{"d_expert": 32, "d_shared_expert": 192, "lr_router": 0.000557, "vocab_size": 8192}
Below are experts of layer 3 (counted from 0) of a mixture-of-experts language model. Rows are named router (the router's row for the expert), gate (a neuron's input weights, with its number), up (a neuron's input weights, with its number), down (a neuron's output weights, with its number) and show model dimensions 0-191. Each number is 50 + 12 x the weight over its row's rms, rounded and kept within 0 to 99.
Before each expert's rows: "mostly gets" lists some tokens that are sent to it at least half of the time; "comes before" lists some tokens at least twice as common just after its tokens as in all text. This comes from a sample of Wikipedia text that the model never trained on. Tokens count by the router's weight.

# expert 6
mostly gets: " Density", " stop", " sub", " classification", " Leo", "Scientific"
comes before: "\n\n", "-", " The", " In", " He", " ("
router:43 58 37 35 60 61 57 47 44 61 72 50 48 68 62 75 62 41 62 37 62 62 61 59 51 46 38 62 41 42 50 43 41 73 51 47 79 48 48 56 48 46 47 49 65 84 62 44 49 69 58 51 62 76 31 62 41 78 40 58 41 71 53 53 62 51 36 58 53 62 59 41 61 56 38 52 43 60 27 48 52 85 56 60 69 66 37 32 51 45 35 53 59 60 46 56 61 64 50 25 59 65 33 47 56 71 43 52 49 48 57 43 46 58 63 67 50 35 44 41 49 55 48 44 65 70 43 36 46 44 38 69 55 42 38 56 50 88 63 33 49 57 56 34 63 57 39 44 48 60 48 43 39 68 53 40 57 39 55 45 41 40 62 48 41 45 50 52 51 42 52 37 55 39 56 83 40 46 37 36 45 56 42 61 31 63 29 69 49 51 56 50
gate23:55 25 45 35 48 72 44 66 51 55 31 47 48 45 53 55 35 59 48 15 57 42 37 52 34 33 49 62 53 32 66 48 51 45 57 27 43 32 59 35 48 38 52 73 47 48 37 60 32 44 60 63 28 39 47 52 39 46 45 49 31 28 40 58 43 69 53 46 78 62 46 57 53 12 37 45 62 49 53 43 43 58 68 51 45 57 61 37 49 41 48 50 47 39 47 67 47 55 47 26 59 47 37 64 36 44 68 48 69 70 78 47 45 30 66 58 18 57 33 61 51 66 52 53 57 56 41 46 59 26 47 64 42 62 51 59 44 67 54 65 41 39 58 61 55 36 60 55 64 54 60 41 27 35 43 55 56 54 75 44 50 48 67 67 46 59 48 34 51 36 51 37 63 54 52 38 40 57 46 50 46 61 30 49 51 38 35 64 56 56 60 49
up23:68 58 53 45 58 42 81 50 56 44 63 47 63 42 38 53 46 65 49 58 68 42 31 49 36 59 64 54 52 52 32 75 56 31 41 51 50 49 51 57 49 53 24 48 22 59 65 34 52 55 40 50 64 71 56 66 61 53 62 57 51 60 48 60 51 54 53 51 42 43 35 57 54 65 50 58 41 63 44 49 38 56 43 61 71 45 50 40 48 68 53 55 71 55 59 39 61 52 50 68 42 66 50 39 51 56 24 37 49 59 43 69 41 47 48 60 54 23 66 59 58 23 45 71 32 20 62 59 56 65 58 53 55 39 53 40 59 53 41 39 58 49 40 68 60 79 72 56 43 47 64 57 48 66 61 59 69 45 44 52 53 29 62 47 48 54 33 74 33 54 60 47 49 35 46 65 59 57 64 56 61 61 37 34 42 41 65 34 53 17 59 30
down23:37 46 56 37 42 49 43 47 47 60 66 52 56 59 63 46 34 54 25 50 67 39 64 63 38 32 62 32 72 72 44 29 50 70 48 48 63 56 54 32 49 59 61 51 30 44 37 65 40 39 44 50 30 39 34 51 46 45 43 44 58 57 66 44 71 68 52 51 67 44 32 67 32 46 48 28 76 47 54 46 61 44 26 78 56 42 56 33 53 49 48 62 54 68 62 38 53 43 55 41 25 41 45 46 34 67 38 41 44 42 63 53 67 44 57 63 35 43 48 55 61 45 42 58 52 43 34 41 69 48 66 41 51 49 57 55 75 46 51 64 47 51 41 60 50 56 49 60 72 50 32 75 60 56 51 55 43 47 38 55 59 41 58 48 55 28 56 46 69 42 35 42 44 51 48 56 60 34 66 43 56 76 46 34 62 30 53 27 48 50 22 71

# expert 120
mostly gets: " Born", " www", " Title", " 118", " from", " Gi"
comes before: " the", " |", "%", "″", "°", " km"
router:47 30 42 48 25 65 63 69 40 58 47 50 50 48 50 29 43 62 43 66 55 47 68 58 65 71 34 54 65 49 76 61 54 59 48 72 43 39 44 36 49 59 76 68 62 69 45 26 29 44 39 43 57 39 32 55 57 32 57 60 51 51 45 49 48 39 40 61 50 49 32 43 59 34 54 29 34 47 50 41 29 48 62 70 40 63 61 36 57 63 45 64 45 76 59 73 64 53 66 49 42 50 36 59 57 47 78 58 84 51 50 49 49 45 65 69 45 50 37 59 62 56 46 45 58 55 65 36 65 63 44 51 52 55 32 51 51 43 44 58 52 24 59 55 66 66 44 65 56 44 58 37 36 60 36 43 38 53 52 26 40 50 49 48 59 54 51 61 54 50 45 47 76 35 42 61 53 43 43 61 27 68 64 37 43 58 51 55 65 59 43 37
gate23:50 46 46 50 39 73 66 63 49 65 45 44 73 67 40 54 44 58 34 41 67 66 48 49 47 66 59 46 75 52 52 58 61 38 27 47 33 27 63 42 50 44 64 68 53 59 39 49 40 58 52 71 53 40 37 48 52 46 46 47 57 54 68 35 56 61 30 53 61 50 46 43 55 27 29 39 68 51 49 70 36 44 37 38 43 56 53 30 60 59 36 45 49 52 42 68 56 60 81 38 58 36 35 49 44 49 49 57 62 65 43 42 51 48 48 35 31 38 49 70 32 68 43 60 45 34 66 48 40 40 49 54 36 61 48 72 30 44 56 46 43 51 49 44 86 46 49 46 76 44 51 27 40 57 66 31 47 41 68 46 23 58 71 39 45 69 68 35 53 45 44 46 48 68 58 61 40 48 48 49 41 58 34 65 33 58 50 54 48 72 52 65
up23:53 52 49 51 67 42 57 82 43 58 66 44 56 66 39 48 56 52 33 32 53 57 63 85 47 33 64 70 67 70 31 44 59 48 45 68 42 53 39 48 31 48 24 34 39 64 64 38 47 45 57 42 41 59 34 59 78 57 48 38 59 58 53 37 52 53 50 54 64 58 37 42 50 73 49 42 46 62 74 88 66 55 45 55 50 56 60 30 57 52 49 67 61 59 41 56 31 77 57 63 37 54 51 53 51 52 48 50 58 49 51 42 42 35 49 34 33 16 81 62 44 39 47 52 37 37 59 46 48 71 63 48 39 55 40 61 54 51 40 35 59 46 51 37 60 53 66 46 54 52 34 51 39 64 56 55 55 53 40 43 40 41 50 56 57 38 58 45 52 52 55 49 62 48 51 34 49 92 52 47 26 46 40 47 45 48 44 39 52 48 58 37
down23:66 55 35 42 64 41 57 53 48 28 34 50 78 46 45 29 56 50 29 40 54 42 65 56 61 56 66 52 57 53 57 12 62 46 41 30 58 41 30 42 38 58 47 57 35 42 51 68 35 62 39 45 43 53 52 50 45 53 54 36 63 66 91 49 47 64 22 62 69 42 26 44 45 56 79 52 44 62 44 47 46 38 29 32 66 56 46 47 77 69 55 74 59 54 40 66 53 55 64 66 59 45 50 45 57 60 70 43 53 51 68 78 39 55 54 35 57 40 57 37 53 45 44 49 49 56 52 49 51 54 57 44 68 58 42 43 64 37 63 48 39 57 50 32 51 37 50 61 46 48 47 59 43 47 57 48 51 60 60 44 55 35 54 43 53 42 67 67 62 37 38 62 62 34 39 40 67 25 55 58 60 63 36 56 66 42 70 48 43 46 37 51

# expert 41
mostly gets: " in", " throughout", " grew"
comes before: " the", " a", "  ", " his", " an", " their"
router:50 40 49 57 50 47 51 38 28 41 42 76 74 32 35 33 37 48 56 54 51 46 33 70 47 45 38 52 72 55 58 49 48 60 59 57 54 18 56 47 36 73 65 43 82 70 51 78 43 51 35 44 46 25 43 51 47 57 34 49 50 36 35 65 52 28 41 40 56 56 40 49 71 62 58 44 52 72 48 49 59 68 67 64 36 65 31 49 46 62 30 45 55 61 54 22 62 47 48 48 32 43 55 66 49 70 51 52 58 56 34 71 47 44 72 69 55 47 54 34 37 59 46 51 72 51 54 48 57 64 45 68 50 56 37 72 57 33 59 60 58 51 39 26 58 66 55 46 51 62 53 49 60 48 47 47 50 50 52 42 40 47 42 49 48 34 35 67 61 49 56 32 51 62 57 52 36 37 48 31 40 44 65 53 59 76 44 48 57 48 46 33
gate0:66 63 67 50 41 65 52 53 59 58 39 50 48 75 52 66 51 37 38 47 60 60 58 41 49 31 44 46 37 73 66 38 52 72 34 55 43 25 59 53 36 61 41 60 53 55 26 51 58 48 68 49 25 45 41 52 68 35 51 28 62 45 56 40 38 65 46 50 46 44 46 63 46 62 33 38 53 49 56 41 49 67 58 59 63 47 52 36 41 54 50 47 37 40 41 55 25 48 51 52 64 46 42 68 72 35 30 26 57 38 82 75 31 38 37 64 36 51 57 44 33 48 61 53 58 58 58 35 53 47 50 54 49 51 67 65 39 68 64 61 71 59 35 25 34 69 52 70 54 61 42 36 65 46 57 54 63 58 52 54 65 38 43 58 52 39 31 35 48 46 64 55 49 40 43 41 44 71 40 41 26 51 46 54 58 54 62 58 38 54 70 32
up0:39 50 49 53 44 53 41 40 74 38 45 49 58 34 45 38 37 66 52 39 32 65 40 72 44 50 49 36 54 39 45 28 39 45 67 51 54 71 51 38 51 43 17 60 55 50 45 69 36 71 72 47 27 67 40 69 65 42 55 61 39 26 53 41 54 44 60 44 42 62 36 42 62 77 49 44 40 40 53 48 46 38 43 45 41 46 66 52 54 54 14 58 53 51 34 57 54 32 25 20 54 58 49 56 51 38 34 47 54 33 53 42 39 53 50 58 32 39 29 45 47 45 42 31 54 65 53 32 34 76 51 33 63 54 63 58 56 45 50 59 45 75 60 44 35 65 41 51 63 50 44 40 45 46 59 55 30 56 54 37 52 44 57 41 67 46 55 66 38 40 53 55 58 54 51 51 43 58 51 37 36 55 45 49 54 47 68 28 37 37 16 51
down0:57 57 56 59 49 52 44 60 28 57 47 56 47 63 38 37 68 62 50 43 55 64 48 43 32 53 42 64 80 67 56 37 54 46 64 64 33 48 51 43 56 41 64 57 52 67 40 30 48 62 61 42 48 60 65 51 38 54 71 56 57 51 53 50 39 30 43 52 47 59 43 59 62 45 24 67 42 39 36 54 55 46 51 38 38 39 49 56 58 64 61 65 45 34 60 45 39 47 52 46 64 38 49 62 61 77 34 72 40 53 60 42 68 54 46 49 39 53 55 52 41 54 48 15 61 56 35 57 53 39 55 37 69 76 32 27 56 65 61 52 44 55 36 59 29 66 46 44 58 56 50 36 34 57 34 46 70 52 50 35 33 41 27 34 67 53 42 29 36 50 64 77 41 34 40 47 33 45 60 71 35 28 64 41 64 34 44 64 46 50 65 50

# expert 79
mostly gets: " throughout", " in", " Rev", " Written", " billion", " began"
comes before: " the", "=", "  ", "\n", " 1", " 3"
router:53 73 44 66 50 45 46 41 18 49 33 51 65 62 53 48 56 56 53 48 59 25 59 65 47 40 39 54 56 52 57 38 55 82 65 58 57 38 48 69 57 49 49 78 53 29 48 37 62 28 58 42 42 69 74 36 33 57 39 35 74 38 57 48 63 39 51 75 56 63 56 48 49 53 61 51 41 39 53 63 37 68 62 51 68 43 30 65 29 38 42 49 50 48 33 66 52 48 36 54 61 59 43 34 49 46 45 38 54 51 63 41 44 43 38 50 61 38 64 56 80 54 60 58 62 52 69 68 51 62 56 68 68 37 44 41 54 56 55 69 37 46 48 37 28 57 65 50 32 43 57 63 40 49 39 70 62 49 57 54 47 34 57 42 49 41 52 56 35 50 52 69 57 63 71 48 47 20 38 33 33 49 53 38 55 38 63 45 49 58 33 54
gate0:47 42 47 49 61 58 45 66 51 52 44 29 51 54 52 65 46 37 53 50 40 19 55 46 50 32 43 59 43 67 61 50 36 53 56 42 52 23 53 45 52 53 40 64 27 68 29 59 44 27 61 49 35 44 50 48 77 51 40 48 60 28 67 54 26 30 62 66 70 48 58 65 52 51 34 39 56 36 35 26 72 58 73 50 59 43 44 62 38 42 36 57 50 42 31 43 32 49 70 60 54 53 37 57 44 54 64 42 57 46 63 73 53 69 49 38 54 40 53 43 37 67 51 53 71 45 61 60 64 47 43 20 64 66 43 50 44 67 40 49 47 48 53 25 48 51 31 73 51 57 69 40 75 46 50 49 60 43 66 42 48 26 50 62 34 32 37 44 75 50 56 40 66 40 40 67 48 46 56 48 57 41 52 54 53 61 55 55 46 53 53 31
up0:36 37 23 49 50 63 59 43 45 35 54 29 34 39 33 35 32 57 51 66 56 53 66 40 58 37 61 57 62 56 39 48 75 56 73 39 48 64 40 43 58 28 51 63 46 76 60 27 62 46 38 34 42 57 59 63 66 36 46 73 50 36 59 51 43 40 46 31 53 45 30 60 56 66 57 46 74 45 53 48 57 49 50 58 46 57 58 43 54 57 32 58 57 58 54 58 31 34 32 26 51 57 42 41 66 43 42 50 52 44 43 55 48 53 40 29 54 65 53 47 70 50 31 57 57 42 57 43 24 46 62 45 69 46 32 50 16 61 45 55 60 71 64 48 67 34 38 33 48 54 52 47 50 66 64 54 40 49 63 24 68 46 49 47 47 46 55 79 47 76 45 72 33 44 48 53 54 45 59 41 58 45 45 41 43 48 45 62 42 42 31 64
down0:52 55 58 86 26 46 43 65 39 66 46 54 59 47 33 31 54 53 36 49 66 71 58 66 52 38 49 41 53 47 63 58 60 39 43 56 59 53 66 33 49 46 31 47 32 50 57 22 40 56 54 44 45 43 38 40 55 47 57 56 33 39 60 49 28 46 68 43 38 63 76 39 41 70 46 59 49 55 62 38 37 39 56 47 34 42 46 60 66 58 71 41 54 32 42 42 40 52 46 61 62 32 50 57 41 39 50 55 42 36 65 30 47 63 38 37 64 61 67 45 52 41 58 24 51 65 57 55 16 43 24 42 50 67 51 55 44 49 49 42 55 56 70 63 44 66 38 42 47 43 39 64 63 61 63 40 69 54 32 53 56 31 41 28 58 30 49 46 39 28 69 65 53 33 37 70 46 50 35 68 61 40 46 53 35 35 50 47 50 48 48 48